From a checkpoint of a small mixture-of-experts model trained on Wikipedia.
Size: 10 layers, vocabulary 3089, 17.3M parameters.
Experts: 64 experts in each of 5 layers, 2 picks a token, a sigmoid router, a shared expert of 128 neurons.
Training: a variant of Adam for the experts, 760M tokens, 3135 steps.
Below are experts of layer 3 (counted from 0) of a mixture-of-experts language model. Rows are named router (the router's row for the expert), gate (a neuron's input weights, with its number), up (a neuron's input weights, with its number) and show model dimensions 80-159. Each number is 128 + 32 x the weight over its row's rms, rounded and kept within 0 to 255. Numbers have three digits each.
Before each expert's rows: a language model's description of what the expert responds to; "gets" lists some tokens that make up at least twice as much of what it gets as of all text. This comes from a sample of Wikipedia text that the model never trained on. Tokens count by the router's weight.

# expert 53
It responds to: Small whole numbers
gets: "6", "10", "4", "5", "3", " U"
router:054155143125146130082121132145060083194105089083164118127120157127104068144145185092164175068088107133182127143125122131129092085114135098083167134132094096102211146118161175134145157147110109119137118153136162122131170146140086085124084167
gate1:113132150114198117118096116146042096128102068130110087163132106151171111115181088144218077113121126126151099107150117136137107123155137130078124126075151132213178106113125124091163146170163151174121121025120079113104187102143136128128153084
up1:084093088111082109159174141127151181044142128119156180126143103149154124115080055156149140165149128175099159099142158151179163118127123159085148165110110138107148120115121130068130143148167109074101143101120163089100072131161164125077149031
gate2:082126116142202107119097125093111119152127090160108173151105064105121116087141098133152132102173120119172178103106150131192150084185129091199168123114154199066147156136121159143152125156122124152151064146105142177107133127118161138162174097
up2:057085130158159087102095102106100129160173085137092134130135079149146105170150111090158157117194131087140141128099161133157164111154147083181186100116147157091133151126136142113151174204137135134179121140134153162106154078105158111172167108
gate3:089178169150130068143113152076153133133106158074064116158188087093080112150077098142175155115145205087096171147166089137173178083123107199130131137096156160110109151141133123100160109114102111117119131040126139141101107164127117106166175099
up3:069171119119150095136135154124129131154120150076134109158120107095114108178091118140147114144184153107139104162128125071085109093118112184147113152137129098167155089094149120132198087077122141146084131044125139107136099131100152164152111117
gate4:112177143163137106133093120116049095154104137137090087138142183127051120123084081150138165085156132080156090127143043088079212156128134175055112134161078147122159108116087113143100119132095125116115138098144111076101143160112106119097115148
up4:053148145181142058113171133131137127113144145141147124121102150107125175162061105148069104118187130125154150158098109135165178120095111103030173145096115139095095120097163102125160182103093140127113149097190153140145118195147130095119114106
gate5:130146094112111114073075136102156164082158117084082148208108157147095107099118139114077109143073147157125153127142167120141093141130142059053131144147125158149162105119140113080140130101184114158087111106094115111161160154113107196142053135
up5:152120116115109170137147119154101173116140109037129117159094159178152135085174185100069141216101096199128143120169175080093159161127171064075133104104121137193160121152136145051096127086139117202131134151102122123136175134111104158113095147
gate6:115174132141121104135085160140126087119155156141137154144128149162140104176086141153118108133120143139121158114075174079140154107119154080081138168155050149127146091097172118099133077132126104199193150119116122110119163083104145134156135196
up6:105173145152116127099143148123109071146135160150128202138172151154102114158121158103161102132133107126154104131128182122101170114087122062093161115033150164099123136092110089172117103096134100124120144176075099109131145153118097180147080198
gate7:150160069155106141143124114093149165109090063115121172145154154121183123126122124167147114149180143158124180109125181135119156182109175146118193156136064187119102138168080106144143106096084113150189079230141127152119126147197096115133121131
up7:138182122132138137117077093157149108147088102181114178150126160105193127151192135183124144144157125098123154129072171128084192111145170144196194194139069181109160142170135111153101095101082131149143109119136094162107139140172137159168123145
gate8:181148139131146142151040104145132188136154105128131171146112197085125139127091131136117090184156105147125140141134136149111119150104122090159095104125104161064148167122107104174104081165125114199121080165087116135144117154087074136155101151
up8:178130095103204148120145177113150120086126062127097109171074088115137130050122087125181093104122152118103117133138155114129116105158130085160186173110133151134140089167116138133147108116104172112147111128123169116059175156102134133157156158
gate9:069149171120126159195155109137134152154112136113181102151131111116094171069116165127151155132081102138121159116074118139201154060072085138147117094100145123058133131153100133102188103199108157161126143133109181167105169100095132138129123097
up9:058163146181177113168133125103135174177116098101136116144105115063099148154118148125136132093103115176126149133085094126154149079152076157116168068089150126088139072158111124115197179195075120144153167202098175165139131144113141163114100093
gate10:148144156171118126128143168175138130155135067163126175120166116084066138046112121184123130139082146108132123125110137062134070116123145128105121139152084134109199125117112139133146128092064149077132055107173177178105104171097092121145100131
up10:139115161175170129117137161215144148208123064181122140133175149089105132063133169147148149105113119079138141150101151071115120142168074166116105106142103114103224045098125147125182089100101128086154053101163168188115129139108135127139081144
gate11:144121117118149104108216150126083150143149081098127137112031161105112107131103154154109117123171166087094168143196129121122162109110153071099146103085081111133174173126140094095100147187087149131087104144106106122087128107083118127097142102
up11:136142135150168126104166136086139072111154079130119137125035144128092157089103105140152088091154144092090121152198116106110177123141149121098147150120139151148130164113105107100110161160127153138096071149103099106122153157086150158066101090
gate12:112117128123111116070179185143139104141085158123126098119129056140086122128125107132194197143134136161127067150135156170083165120131108181167150153079108086107141175135058154166118134115180111135124153170141122167123160083187088156161153136
up12:175074132137158086084107172153098146177135153177112149119141057114155063156142193184192096142133140103167161119096150155129110184161125137135100101121156095086190137095078187129119129106148143107214162132178149084121139103135125118073119170
gate13:161150072095104140167066125104138178101164115169075171188153140121136158130163143147104124104138143127146063097046095140097170091180100137106142122078133085149068096101092139143165122133040112104115115121105138133140131132125149117041153140
up13:115140057070125129137075114154131174205190105202124147151157161106153120154201157158115152092106119132112124100104149141118155109171124090195134156139122133138108098166064196107121130112071126138115100099127146111094114122072113189088137158
gate14:173134108102155117155152103081114132128148143066143134100108105153143136116174185069120129180064128112131120148114147102064058161073141082082103099104113127129149127136179139140078136147110111134133130181134128097139050130159082132158161153
up14:136126097104134109099124134153129060086139101089110105119070089167096136132069150081114120087098111107110120116106168138122121153123145097095093149142097137128196146145126162123068117133178128073121185136154144122192090122161067168118142117
gate15:171145188075082208163115070122104127092099107136134183125079094148150142075108194146109167145146142132094150138108102140117097121141120144175121087058143114146085156091136125188101128177075151100097125072129120161109109151181147103138081184
up15:125133174139116133126116100148166187088129126091087145148156107098135129149140172110139157107155138134110217125105158114134080169190142112131142138124059153171098168115111133140096172106151121078097064124116127145038132111129143114137059110
gate16:148155205089147155146093104162097052128106070117145119106110107040095101067111148132110159180162101100100151113136091147130141187097113154095134120138128112091155146190113176154064124159156098092153121103188176108133112136146078136176157163
up16:160136115141130118134012121165076079125106067127137123112118151045098073098139143071112167146146116127123155112176136159095137187096172102092098151085095142050147163100132132138056168158096145153135099101147143095122090114117089135192135155
gate17:129151162136053173116104108180080174153140120197160132138123107173072185187155165137112139160107125124160127114139131162118116158150098157125157132127099131123049152120146139191212075128136131123197149144174123123141159127135140053128101129
up17:076108136119136100119085121163113124180088130119111139134082104075136126165173099129121103103188138073146123128184143097110135119154131160085143156134078137158142182048143136083155110138126119085127117115184153189108084134080152136182123068
gate18:132114105108050137134087158153112162168067152158107135153135123106097118103161147112163152094132088177114154069173158164047093165100143186196113146124132105092119143115093144172155104087192129130133129179111109150115096110071099090150115128
up18:112130062132193105174172083083188128128167116081139155118134169132117173132103118148045168180105164130111164157125061071078070088103126180077152133195139161151121045166119089141147162104101093149090083096129142144118147122190117115108124145
gate19:125164131144168165152127062124148159116058105091155121127079091068156140109146108109096096113095106130162156140151096152143130155129114122132137088113122151120139192158101139173078099100124133071144131100170138124147124151139144147104099109
up19:188114128150090136124164100083093142119167129119115143104097165119154174103103096106135141094115100113114178115123139172168138115032139157147099128163060091137059232125105105176101132144118093129180123169145093118099131082117145151067136128
gate20:118135151129094117158119114171148131151136100125134122147088180114182101103171108097173100130161115144148082129122188084111171055138122177190121097116109154152087179110103101202160081196114136150198141113052146111156100091118101147173155055
up20:139140150169152123156108112112137175156087152116137138107121118135104130140102070142150114199105140091158140106133070131099156142094061112116138109129153182092099129081083120173158119052111111152176094145080149120154151132180089105122177145
gate21:167145161162151092141035206185133120158129073145146153138143153112140099152106124129069158106124141185112090136139159170150182105148146119125100083140130137108174145144117149129092088120157096115162119125111140120123111120084083171136096121
up21:106164114160135101108070131071165067151146171107115144135129185092111119143064097180132120168137139191116091156095119126168184074126133188194126146183168145146086140140160138129167211106141085172114076133110160111193168146126104132116107103
gate22:093151105131143124124135175097124076134132182123119149116127076142098086152122157118078119080092144120146178125139139075203148097188028119124136128147149119189179119092119194136151156129172104078202151133097140132142088156106115134110111117
up22:079138096105132123137139213114122123101142182142142143162153107123112059157163168125068109081137135119120151139143136083154124144192080093099150159169119124148146068111123151118187147127180129084202144120114152064117109168070176199119135184
gate23:092126159110119114087107134146133054120129122169127140138166134120140146110187161180158086044144115163114107122081062145134127118151135146104116190059072091117137119094182103153179113202149112118111178126097096117154158130137167170105149108
up23:155122099159172145048130121106154124114134135090108126164089148139120150115080106123114083159105092127039120138159166135108148061066106133101127176141111075149142107144133128094108120165160127177054116160162129104176098166118104121137078175
gate24:097115145142158094151142076135143079155051083111123131164102165080096099082136124117193117097110094161138118119165147122092137056132073163122138145094150111122127187138091154138098057104146110161074106148191133104115061126108118078199112094
up24:170173170103107112129106093103111150158065088099146116201123110074119102100123126097199175106139123141141126109119131106088177082118082141147104136079121086178107168115131102151096087108119143149101156140163129076077127131088164135175149120
gate25:184128117072093169152169165180077085147122101160151136146092191112143112130153154206171109107122132157085116113137155144156113092128132165154121113143100127114102123126077171178156083138126158115185098087098154117132120095110102146081101137
up25:211117153171121120145084124125189082096082144125145105134107087105143111113106094165098201145151145133056131087157174071124107096178149190142138157157092136092199170132118154173088155083109115135135153140138164135102180141143057182134116063
gate26:082125120162102120122143119117137150151120133122126149094100082150084102151094125107138122144150167129093112153127124089138151084140111172135142135159085083167150150135137157134178166170133125063088112107134097074113126093079126219114177060
up26:133107138117125133142112181131118115120115188065110171100083118170113114127044122170099135109137152137119107128074041148082171089139098158132143120091090109129082126159132143109141164140130136114114143114185117129161124121107186172102145101
gate27:108143145153115164143073108132112111106173118181145178113126091170122072129105136125140087091130144140111123105087089149174125134113100122176106118108034128078115117108130115141079161183113097131128149145185121131129168147105161123140141203
up27:136153144135162150118137093069109126138165122109127130089112086088169114163151119118099184158125128137100098153151057076133063150100075051133127074091108128109134166136194100104071110115123050190130068170155129135153046149139096111169113170

# expert 5
It responds to: Quantity and infobox field words
gets: "%", " part", "ost", " more", " most", "°"
router:125117146116094153150113099148104111143096123140146124124150173141106086138155129090171153079104153181100147122157150089159125096129116121151144137113121101084171159136134174124148140153105083139098138190201189160136125133117124085129102160
gate0:095114096142164101132171135144092159163145165137109095159113197134151089165098157093140140118152113200117138134124057099097129169123139154075120118099131131177099143177146178118205124136150128183059120169142163108166202147179106105105090081
up0:125153097146134139122130042188152111158121101115142141206136216127137168121120111075127150118107184138176138065138111127079132150151160187095125125139120102217148095128127179099158094116147085148121073090159152142149142131109129103108050097
gate1:149118132077168141151129140130145162179085163112146124088131224146088143156168130176133115133110128145115152185128132133168074166174077073133115082127120121134160100143123141211138137137128131063145164095114178150052107126058133121112160120
up1:124177170118118123106106051148172123125154131167132217123142109082125158154181156145123088161136148128154140109118125182111111099108108097139085163140112097124120122181148062103132143114071123156106194188166167091141150143138079069135122044
gate2:140160101112142155169094073119155105176102108116164134132074123150126106158096155183119158091083114133124104179091160065126087136129110133101127105116187149102107111156129159163084101089103118062027124102179133104158092092109141158110173134
up2:115131101116176086159095132135178117134150117108149149086054117070148154144134128185102104017189128105135091156087184118078122136125098120094120115186128135047127095088132098158122133128150120060148119149198107114094131165118097111111140122
gate3:125162119106160140149178115174128161137149130129125097156146187083177122175184085082150108127124166116195065076153115071129149082111092127125118118100172170182121177129151164158086115117146106145152120176157141124105117155110124137148128153
up3:165126200153121110152113122158115163134098164124127114225107057075178124109149135121127143132136131095117123082139123144118085117143133096152123174121136151118087125143200134162127109140183150169121131134134161143103090141151084134173111148
gate4:146186128154084196101119171129063072117135139147112111148117160115147113094112086087148116144130194103109089144101131160064091062139113152154145127109093121155147174149146135105190178165146091100056087167124143169164167121103118143153125144
up4:094141156129124123161164129177134136098119122119071115171110111169141175141066111134129074154082096124169119109063122118093081078142153149064125141112157169120123088125070151079160129145132186120163123141161153208181130168193117124147139151
gate5:122161161157143169106133175169121116167131143148085121131115119084143084100133124154055098076081151138098133118150148148064170126106157098127130121106133093155145101120129139108132155145150165128128057052172116161124127138132102119068145120
up5:111130170134148162163176134110160125092094133168180110126122142140175121192172145101167126137178079158157107145122128126099133098093145166098138149113165140080115127095065140109101103139144127139066203068156134108123156112092085119122115158
gate6:153144130092073112129155149188152129142071195162165155083089177120201103071122132163116150126095155077151123096156147151118130150107128122040120116139109105138149176156135149107157119077169122130145175154138112136098116101122120119164075091
up6:116166126148064130132098148135148097090124134174073113122149080168128130175081138092170102095150122067137111155158151105159111118167079078127104116156168164145183125076126100099090134175158127128148172133104133135142086079142127135160163103
gate7:127096172128130126157101161068142133154089189061060129138121180116091088142092094117080101108146135143158126075142144152159108043105121104119106105098122128146120073081126130142061116064104140108131086166182094137147113081183090046048164202
up7:162142104109130143108120170156111114154076125072111116139048139121158118104149161110088091097123109132136108042134123143084162118096084166137127185149128186111140104119100162138096103132161132156121080197122148126163120109173155160098113172
gate8:114094198153133149141088113186179122150096120118111115090163126138139104139187125073150120124148075146174092158152082071053097090096118129142153071087158153124110145149179118162121107089102096142119148143099140115112139135148112101076075125
up8:114133183130139037126092118185152149110132131118038134130152138182156107149122125033100128130112103190106122136185124089148131174174154150145137117125112121144151126152149135126111122110142121158143225156076149140191099105116098199137166126
gate9:094124113163182169128144105103136131135150151161094104117081149128060118132109125084142124131184132134136099135111125148167182084083114116124128138103116049082151125087097144109116172138128097088153158115176173101162106167152135109109087164
up9:126145128137116165121113115146122124129137172170162178153159168166183133153111110127161096153109111113064123183051137145120115151144128068141148154121164146077160095138151114086102206190155144123078074131141121175089159117167151149065150219
gate10:129133136127189147193135104208179125139085142077139124129110181100129081102106157132138111135089103133102137092098145086107089133188127172105090173116134146168183118116117116137147106098056063159134129108159131108085079089161108098096179144
up10:087118139132174136139129130178138116139116137106134170075149174128167093137162108168165076124151134135114102069146085097085131105115089197107139134028154100061119140129072133179123094108075100119069134063122148195153104098117126115076137116
gate11:139115189148105091153149097092138158142146158174146153103111147064108116101094164090060181124079106146183144190047112113204098105105180091160114087083134161067096111133146161213132090133087088134116130120173105102111067139089093151151108103
up11:153081126128065115130180171115081114162151143131095156134129111098193136137139133111164086180166130089139086116112134142114110180059122064072133107095126176078115172138095126141101132196026090097174139118068107145169132136141124146143099136
gate12:130102198130158150116133181120181079151096109147077094133126176112126157114106125124175147144139156070109087106162078080144184116165095134140171141120076098074109095168138116132134123129109108168072151184215145122132134114129153103166118112
up12:113121094133152163131072141095099132134201151169103096145109191165161152176074153204154131091078178131132089102166058088130120089150155157114171113124125123131122168195118134142139142146117111154105159148147088151113125111121106136104174109
gate13:130129092123079161113132135140110154156114140097163154117097165145093123192136122049135113122120090157107081145124187085147165078122140154055125070192066127109096063175125117112103110141171094197192166171066137061102189128205118115158134126
up13:130146164211112154163151186169094141116134143146143136129130128129168148122084129160155104109102166164153150128117115183214102168069124132101111135140136191162129045153072154109132123148118100113104105173171124133126093104109083079120152119
gate14:141147107130170108051095080182087067142096083078123109188109106140104079123182135120153173089144115170164151147143079180111136105110159089163130160097164167151149129125178155152150203149186130041093103148110142134149085089090113134142098156
up14:100116116130116111144145076135110129114069159135166115126171126097152115176201194139123180154160146125137156151141081101126079172116084137141124060075138193084176153139099117110084139136109118149169097170150147120061122164169075179096168124
gate15:122139089144111109124087121047098076084140137111076158101128170114046095095113123085148070093101142169146051130108067121125154156127081159107124131109143136078131105117103111094104139112055125054120104109140128088193068183136061123091133123
up15:122119151058127141142101154110142084191119201115165115075132134181096158117040115164169092088167103138091133122204135160126120130157113140136121127088120183058108083091099106176123162105114133091125097101124154142060099136133121146137137125
gate16:135122151098113123084067107160120113148076127150188048081151150157098159135184112127128153077085156185140166157175165155139148137126120135103128138160166082135134143156077170139115125116146146072139148091160154124205104088170094060132111083
up16:122133111167123122082090101137086153098040092136166028144073189108096146150151135154138186112090123125174130153101153171144107109120197148173162150133141141093109130117136170131194069174115172117132126076153142151104121125157128143110120177
gate17:093141090083067071157067106127155091137139104101128158112077143064129160096150101113168102115114145116173061140136138021146115122160097108121132130158117172092099071114142151186143160099175091140180111099158128151170122117173118120125054133
up17:077165172129100140090105176157154112154149177155168055151120110161138132127129113085179139119129160070141077143112172127167151125193114085121174159148144067151110093091104194179047122160133076073161125106108184149108102085123128084102131121
gate18:079156110080160127186118158107128099149124136090095156115129126147120096140117115129089123075079125108140105177117124081183150067159081149150088121083144044106152082146076182203151127152142114119142148073161164132150073121112114125080201184
up18:155135080080180168195102087152125175134134182153155176067152071115174120155163139175096133143076110105141126125129164088094121089120168108153075080124124058116142112165128153161169182118086154145118180072136146130155145124123085097145185172
gate19:160115159129143061130157092134164088118139122160071123088103151119209167118140115076112113144137097132200135112138145114146044128140189116115144107165118127199133041118079139110140097123172135094119106137126079190060164135109201117117088142
up19:117152109093136045189131152052092115103120117133175127076107170089123139159140094105144060125103087137157103138181137144187139116102097146141138203159188141068099156186151132153117140135142150106168133107081134121143118092146106107144070158
gate20:143153194048149084160102158187099158134129163169162098144103081156108112143121115134147176193145092152168147049137088201155070131156155117136183095115183129134126126116120121179165141182164117143135126116097159147111163108122080089136125134
up20:178093142092142069145098226118175173095119112131094128192108101145088132192090189127119149116074106171127103109146077173109087164146172081079132109068157116166125134114127148158086088123117086089109130110135160074187124094078116085100150113
gate21:142135114067183109169129137165062124084061127152153134109135162142145143159122096162183156129154102141138064126147134118066157145187140164133128148130150144126126190137159138134079145120093115120185148112163150108134205153160072081118099187
up21:154117148135141158160120130089053085086147152157124111161128125156156121152176169135164190103129083149096095098129128106083084102140115170149102056106145095116141175165167102158103173205144101138117076115095102157166131139112138092113149165
gate22:093139155147080126080131069155186115093137099176137180171162122099173110143102091116132087141089142167165152097169186140148116130113165064102144138142067158110113079103097162170138128154095068159133175089087122170111208127108171124125083094
up22:063111195142105157105143146082083135146074090105126142178109165172128087094110099140112166116102082131106123151142064111132131100125170156136109109141162115120115132180103142097083157199090107145121049116131117110117173124157096114100155142
gate23:120131126125167154117090070131151107198115131106099133130109145126154123095141155066062162122044112141089149136133112164114077080068125130125159157142123090173160130151140160125178112119106161146091096180209096080140114105180049147110162100
up23:136080116062148091161126136138139144148114136161131148160136175151123166154132080071130118110147132138111081138105147086116184127110085155091107165120112158178146121199101118168179115149122142080095194151166117128162126096133109089137153172
gate24:140127155064083123143141129092164073098147128050063174143089114114139135133123145075144199165153123129116131145155126130152150066151154167096113166078107160054082172191104143126170126150138157161125169147113105125112094102088125120154084111
up24:112147170137139129076088105147139064112110118074091066122123100157137114140157084073133091121109090118108151135169129130169113058191149117149135131103139064143154127115128150151106109147158133078090171132113059205149147094137148141090119086
gate25:110144093117143124145124137193166064135107113128148166119112111083232130131084171197145095060105169086137110075187085128099145152140147074101171153132195179078158147122058143144123156170100098144080165202131123156082115137115145127132102121
up25:122112140090119153102163134130113095075157111160121154121131123153190169154121129180131115121125112103087109115167000080167165087111134104129163133132126154143128140152165109163157111225129200117102111123121142109112134156106139142180139098
gate26:150115073072098117116091185078106125131131188139154083083125120125187129165124116122159153128126133140111145134119119043197113120076119195129123204090121102100097101204163150138134056127138134154124130131105098114114068094151090123158124152
up26:130139135110108155133150113191086163153132141103115158110185146174158113169115138102097135163171120164139125089119103099100150048155187102120109051096119110154157158077150100170171176155129120134128129093121143135074087176161189140062067190

# expert 4
It responds to: Verb endings, prepositions
gets: " from", "ated", "ed", ": ", "=", "ted"
router:079159168053105090163084111134097102140114097116157120164118181144086068139158174132155112120116172134188121149128123079146102111155137105134158173094145139146151123107150160117124136081121104110091152158141251107094139130178123140099083147
gate0:145131137133098152155098052126139159121142185162161141090138164156178112141115178138183162110151075164098168100110172150093118187120099140110176093097133114085107109182091131092106127126169077128160099205137140125177141134211159060087147106
up0:139155142123138127102121165154039112134144134131168136085166109139211070162051135108141177144123127123127150133118094092158107116141130110060133163134138142089100135101168146155072090098124092131136125137102109156185162150124137104100112064
gate1:152155135118092164113139121118099110124123121110160091138112159149129109151115228068187132121101142142157125075176137125152086148088156139095175176137159088151132108117196136099136140141072097095043153129089137128147068079125136160134132110
up1:099128121086171167196142093153135172113136095099129105079068153093167104090189145149132111103115136136167130067170155084169121097045095085113140111120155132145150126093128143188159172154109127044141096083083114123206134075116141106088120123
gate2:153123155109060106172093142135131096154131145153134157115136065144116141149123063104090095122090172132136179168078130113127082135136099124127143187107106193154168167166089139104107103156108130118108118118189142142135195110123051133179101158
up2:141106146066105159144112096110199113107184166142081136077121173144074153153145145119089210098098101143134067183134117149162113137104121160107116178179110189136157097151150122158123147086074128088106132166181118146132142173203094092160112109
gate3:147156138072111152136132157179090114152129118127154156103083070146063188090105094078099113138079144103180072118132166157121094110155158133082134170115078144164135118104087149169079155168179142135151109160096157117079076131091111175181083104
up3:142115137098104159130170124142082154159150090093145140081188143148138092104127079130155083099084104097126063110138118157122122018182092104125080121158136145152147166107072148101023156119142129084146147123150098137133127135161126148108136143
gate4:097176126105199107097091108067144113084153090097090072126076079139127104089148158041117159142135122154189125083110081112099163115139168139182158182132161180106130071175178144105118128108098120146105130137119079194179162113178132153073205107
up4:114200144133198052124072141143171126122180103150076129112109080151160116082148151109206107115140141175149121078097136169080148181149214163094189151153095116079127152187136111114106154104093108171102111136174098145105140140176094122107116119
gate5:088116121093087086069191153147148113121108133163119123083136091119113174144104092046146067142134137084122026155085151156147115151102122130100092131114119112173162125160144119057085103090091111060173135158207106116085108093145171174101119119
up5:114141160108133084117095114113138081120122046178129129135115060195124173091081117075176129111091128096072142133039161114150134126127109102086140146130169094153139125152175131117163140110145117165119114120176147148094085102111176133049164062
gate6:135113115125105094149124120131104158149087102159141219174121093086143145114142179095153140111145173181148152156130150107116196185140157132080065156094119093129117110172124180193137170100097096048158126123120139124106176138132126103103094148
up6:132109089080110145142199112147146139138137122121034080132143140135114069098070092153064062142150100129127068082074102148189110125129140117140115149088079112155129131120145077148152096142151100144137177079129164106126059127156168122128109129
gate7:119135132063109084119121137165116130130130091121121101106179211134056054107149148105150094135106146165143155101115152144074064051097135179045119102124125119207085113097143141103055135120178109097066136103114128139183130127128143102144112106
up7:156169122117129151149090112176154157123144110118133147128152163163066104113126118096098134140127131126204163073099137140101109132114194191113083142143125140158106110158109120115081171128079091128083102098122127099096131084162136128100163109
gate8:077114040109140108153108184086088101153135145102183058097111088089096070167150164109135143145119200100157106065099194118079129111063148132084122117133106131093135050101103171132127134162105093114060123113181130109182122120104027126139127141
up8:139149178100086105130114124127106094095069089132144118128173089156084088167178143057104159134095126170134141137145140093092136112124151150067125125127135112120130156138110154142120121172154117052068161127122118080084208141160147140196168076
gate9:111165118069160173087117192128116125116130163144175113098065094162104125150098093056147148108152141150114117119111149094193149127150109113129103093173137059099111083083128127174094178085108100091075096151137161073062156125152113180107152149
up9:171140088046169147165155118129066087171069117162157148104123118073178120099131115129145079137098162177084150164099170144109127111082090119209162090079094088138100039117138140130106104130145114165124170106109100116113161102105195145129099142
gate10:104194118138098120096190143138160095201146132080098165146131103085115066069118085099089087157086088115167115096138151146093148092147151140079135155064114109084115151131087138134117137164112087148135136120169085135111146158178121108070152101
up10:083149148152102099125169151121136129200071136076167104147116115090102057120088118162111116187101135108188165143193150136109145081154182097123152193103115146138115165162140138073095143145077121154142101152124095111118162150161154097142173112
gate11:113132122158114148153119106099107111114119079128191041106174157123118081131063157175161128095117165129100116154134160088158133118069113114117128196125150146154139181161075120123083105125070104161079147138181154105161130139050180137164136089
up11:107112130139119108148103120105152087127138175064141176133191141159166179148072081128130131129185153138121112135125190107124150151108188160120142154174159155127114065119076123108102133135150104193104094172129124129102132148091168172168141130
gate12:115099063150114161118142143113081145113110087158095152171163076155128129180059138088146143139143129141125116133110174122148136152121120087123144087111164134106125170086180184081054146157134111104088153126074172158115125197129136126132124079
up12:087108103168115147122148135126127105147083109120088083189096091124082147149077147109126111089064148076189136107148103102122120149063146084131111161137189101096142122113104169088122143162161167066107127156179174103136083197127094127103052156
gate13:074134101156180126141115121146113108109114103113179171102138119117136117075099093121162106073109203123112116118111135153132152119099070169171102186085134103142162172099168112125098169139120152136093124142189111111096088144140074086113119128
up13:115127172136113134136117132143094123133077166126121140142101130100128072109148097124193160135151151109076187110116111203192093131119064104036123065078135057101158114138142114172139089104148092213122100100128099133122122121188112114134134106
gate14:072123106066048145091161062107122172112168140084141135167171073131118137140132155118135151108134146193172107103122107161112146113170101124078148143102103110123128102079103162147113164136161106071155119200118110105112083116081133143161125146
up14:137110124072040166152132096096132148095153148059107080188187131101116181142104144078160100071172145126145154141055148148122146117125134184104148119128168187136100159099114120111128110122113131130083182194167113114112099066133171176148129121
gate15:143154134141038073144073108205129147152144069104020138168175076128123148143185124117124120098153128123090117132153115155103113162122137137158110156102133176143118093217126123102123081138148086100151128143099153140145162112061153155183142116
up15:131119138120166176130085119166086086143111118216120147135111082124156194115122115129101145124128120103120161120153135134046146045124131068135151153095175124149171181088149147165147129146152110153080118119162150068136137142120153161125070165
gate16:072152185148157099127075127160170140178103164103110130165130154087104102047166145133127145158099147178077084116173058101132088084170177105119149095091100093161101154141157133123150091088196131174076141112157133142069117098120112113125147135
up16:143163145127202129145114108158158123149127093133130128107087146187125141099161099117131113104105118196107189117157136046141100112193148168107094205138129098137162185148127151096128111097113131057058100088124107157112154109124137103131130113
gate17:170142133163086147152083092138125092113100156101138137139115165108074102176132159134147136136124086139113095096134175075117066078182136135133096181094091086187108140194124138108131091179133138181106130133112141123131121120216124061147094149
up17:175140073135128197143112104133152105140101102105116122114119105136109142159077156125137124103130116126099118078146139123076105148150192186152157139165109128103158126112047146093118108143093134157131133087169207137109138104201158182127122118
gate18:095144129131074115117141060180109146199202118144088089140192145132173068090086130167154086121115130138120148178155166121163192198135203145106130152124166151142107122159105134061170160133141067080145119084146106114126110106105166124127167118
up18:105089090085156071171108119135155142089145140104082104154101129139046130163142095085143126183172141077101148153139158157148089124143188119150117120126109138136127145094116158100136146167096163110181149168130143165185197140120113113155140092
gate19:123202154122111157140160070092151100162111152099226117142087164107106181080127162154099118097089087116169088124142130156118116106067123080110119107167114113151121098123096149104113117193116083136133102163165078074089069134189058131089151168
up19:117186140071099143182064115089127058123111153090122166129158126152091138116134155146123146150141057117075065152089122139121142103112083112125141112083177182126124138160059113143095113167111150156122147184147188088134096128112105165117107122
gate20:103182125099077098123114119141148127197118107132076168143099080094160110171115122144168130138069137136127099083171112142158161080134192107157103160149109097132110158104134101126079118121160093134125156019161144110111177136119089148105135150
up20:087121101191164137118166145121180132148153098086130133106105108133124128157149151094137111124179165121151173126169156122101127163149156105063139121097093114151137138174095160074151144131083096172120116086106181158161152105184126089133174107
gate21:079165112148110118057140117094118122140127127131143100150102097145128104156110176113102104130087160158183093074146110150121155093088119137106111156164153111112140140133206144113094156144134135099107153157105154119220131151125125125093180058
up21:117154146117113102093123181113087111145120127131080125158144126167137087141140164086102149180092179170149118057218184124195148063097158151076098130151161108115082125108171119112124161136131098124158122151129115163168138146134113134140143124
gate22:161174113153088144134130106149153155161136117125190142142134083099098161120124090099102177120075129107098143096183166175100130141116149151137139104185150109217108098106168134156087097128115149108108124105140147108162179174147124168107129162
up22:115145167151115105120136103141169113170131132121179104163089106100135079142164150131140148113095140174128174195120171140159122088181153131128077057144131021136167106128169128145089098153103056118136121139183079099072137111187146145115113158
gate23:079098116141115078101160106171156139128136090193100121096071160096103167146211128130136116148108124194149125123191125047128128080172166111158084096140134139151118148094147147161179139177212087123113110121127079160085114120109175170136128119
up23:127125140088155129236183173137126121181099188120200139109136141190188085129119108118061137102124138143139153131123139135189109207129107184124149096123150152149116136124079129218142148139145102149138142139151134105140152109095097147101137088
gate24:104124118136118101098158120107140099160105188125114089128179099084088104200084160143101176128129139133161089118118125144177115166192134053146074111125129161136156147110174118189145129125064126056172135119151147091172115122118134133106140155
up24:125121122172122144085132180145121118107125110132104145123162126165131119076131074110184107110110114108177146123162077154112164150160162116185096161130144115125097137170083157138143172120129119164110141023129153153115111118123127158205112114
gate25:069153142179119172135068145105124127101163081127148092140076111101116049165142133113217120128130158111117101129102090160173185109104092072064065224142117083143137118052071146196166166131143141164141162128169163113111106128180145170135098072
up25:168185104112095113118115102126119107163164110058140131169091050105150117155137079105166142158154173153120124129195138094137084135103151163146159116165113096163084164085065135107087129134123110093135114095130141073140122085120167168167161148
gate26:106154172108144122138169134090127118130129093109185154102130121184200039097149141151084145091149106137142128075066128112163101154142153116092126152102108087164117123198077110098131064086134143100096129132112173065149140154175120154141113154
up26:179121164103126074136113151141122139138073134114143150081140190134114095119092117099130163132104143168141200082103170047125121085159121161156098172012121143154106102214108130143100088107126121080106096120111080183143110132166119120147132170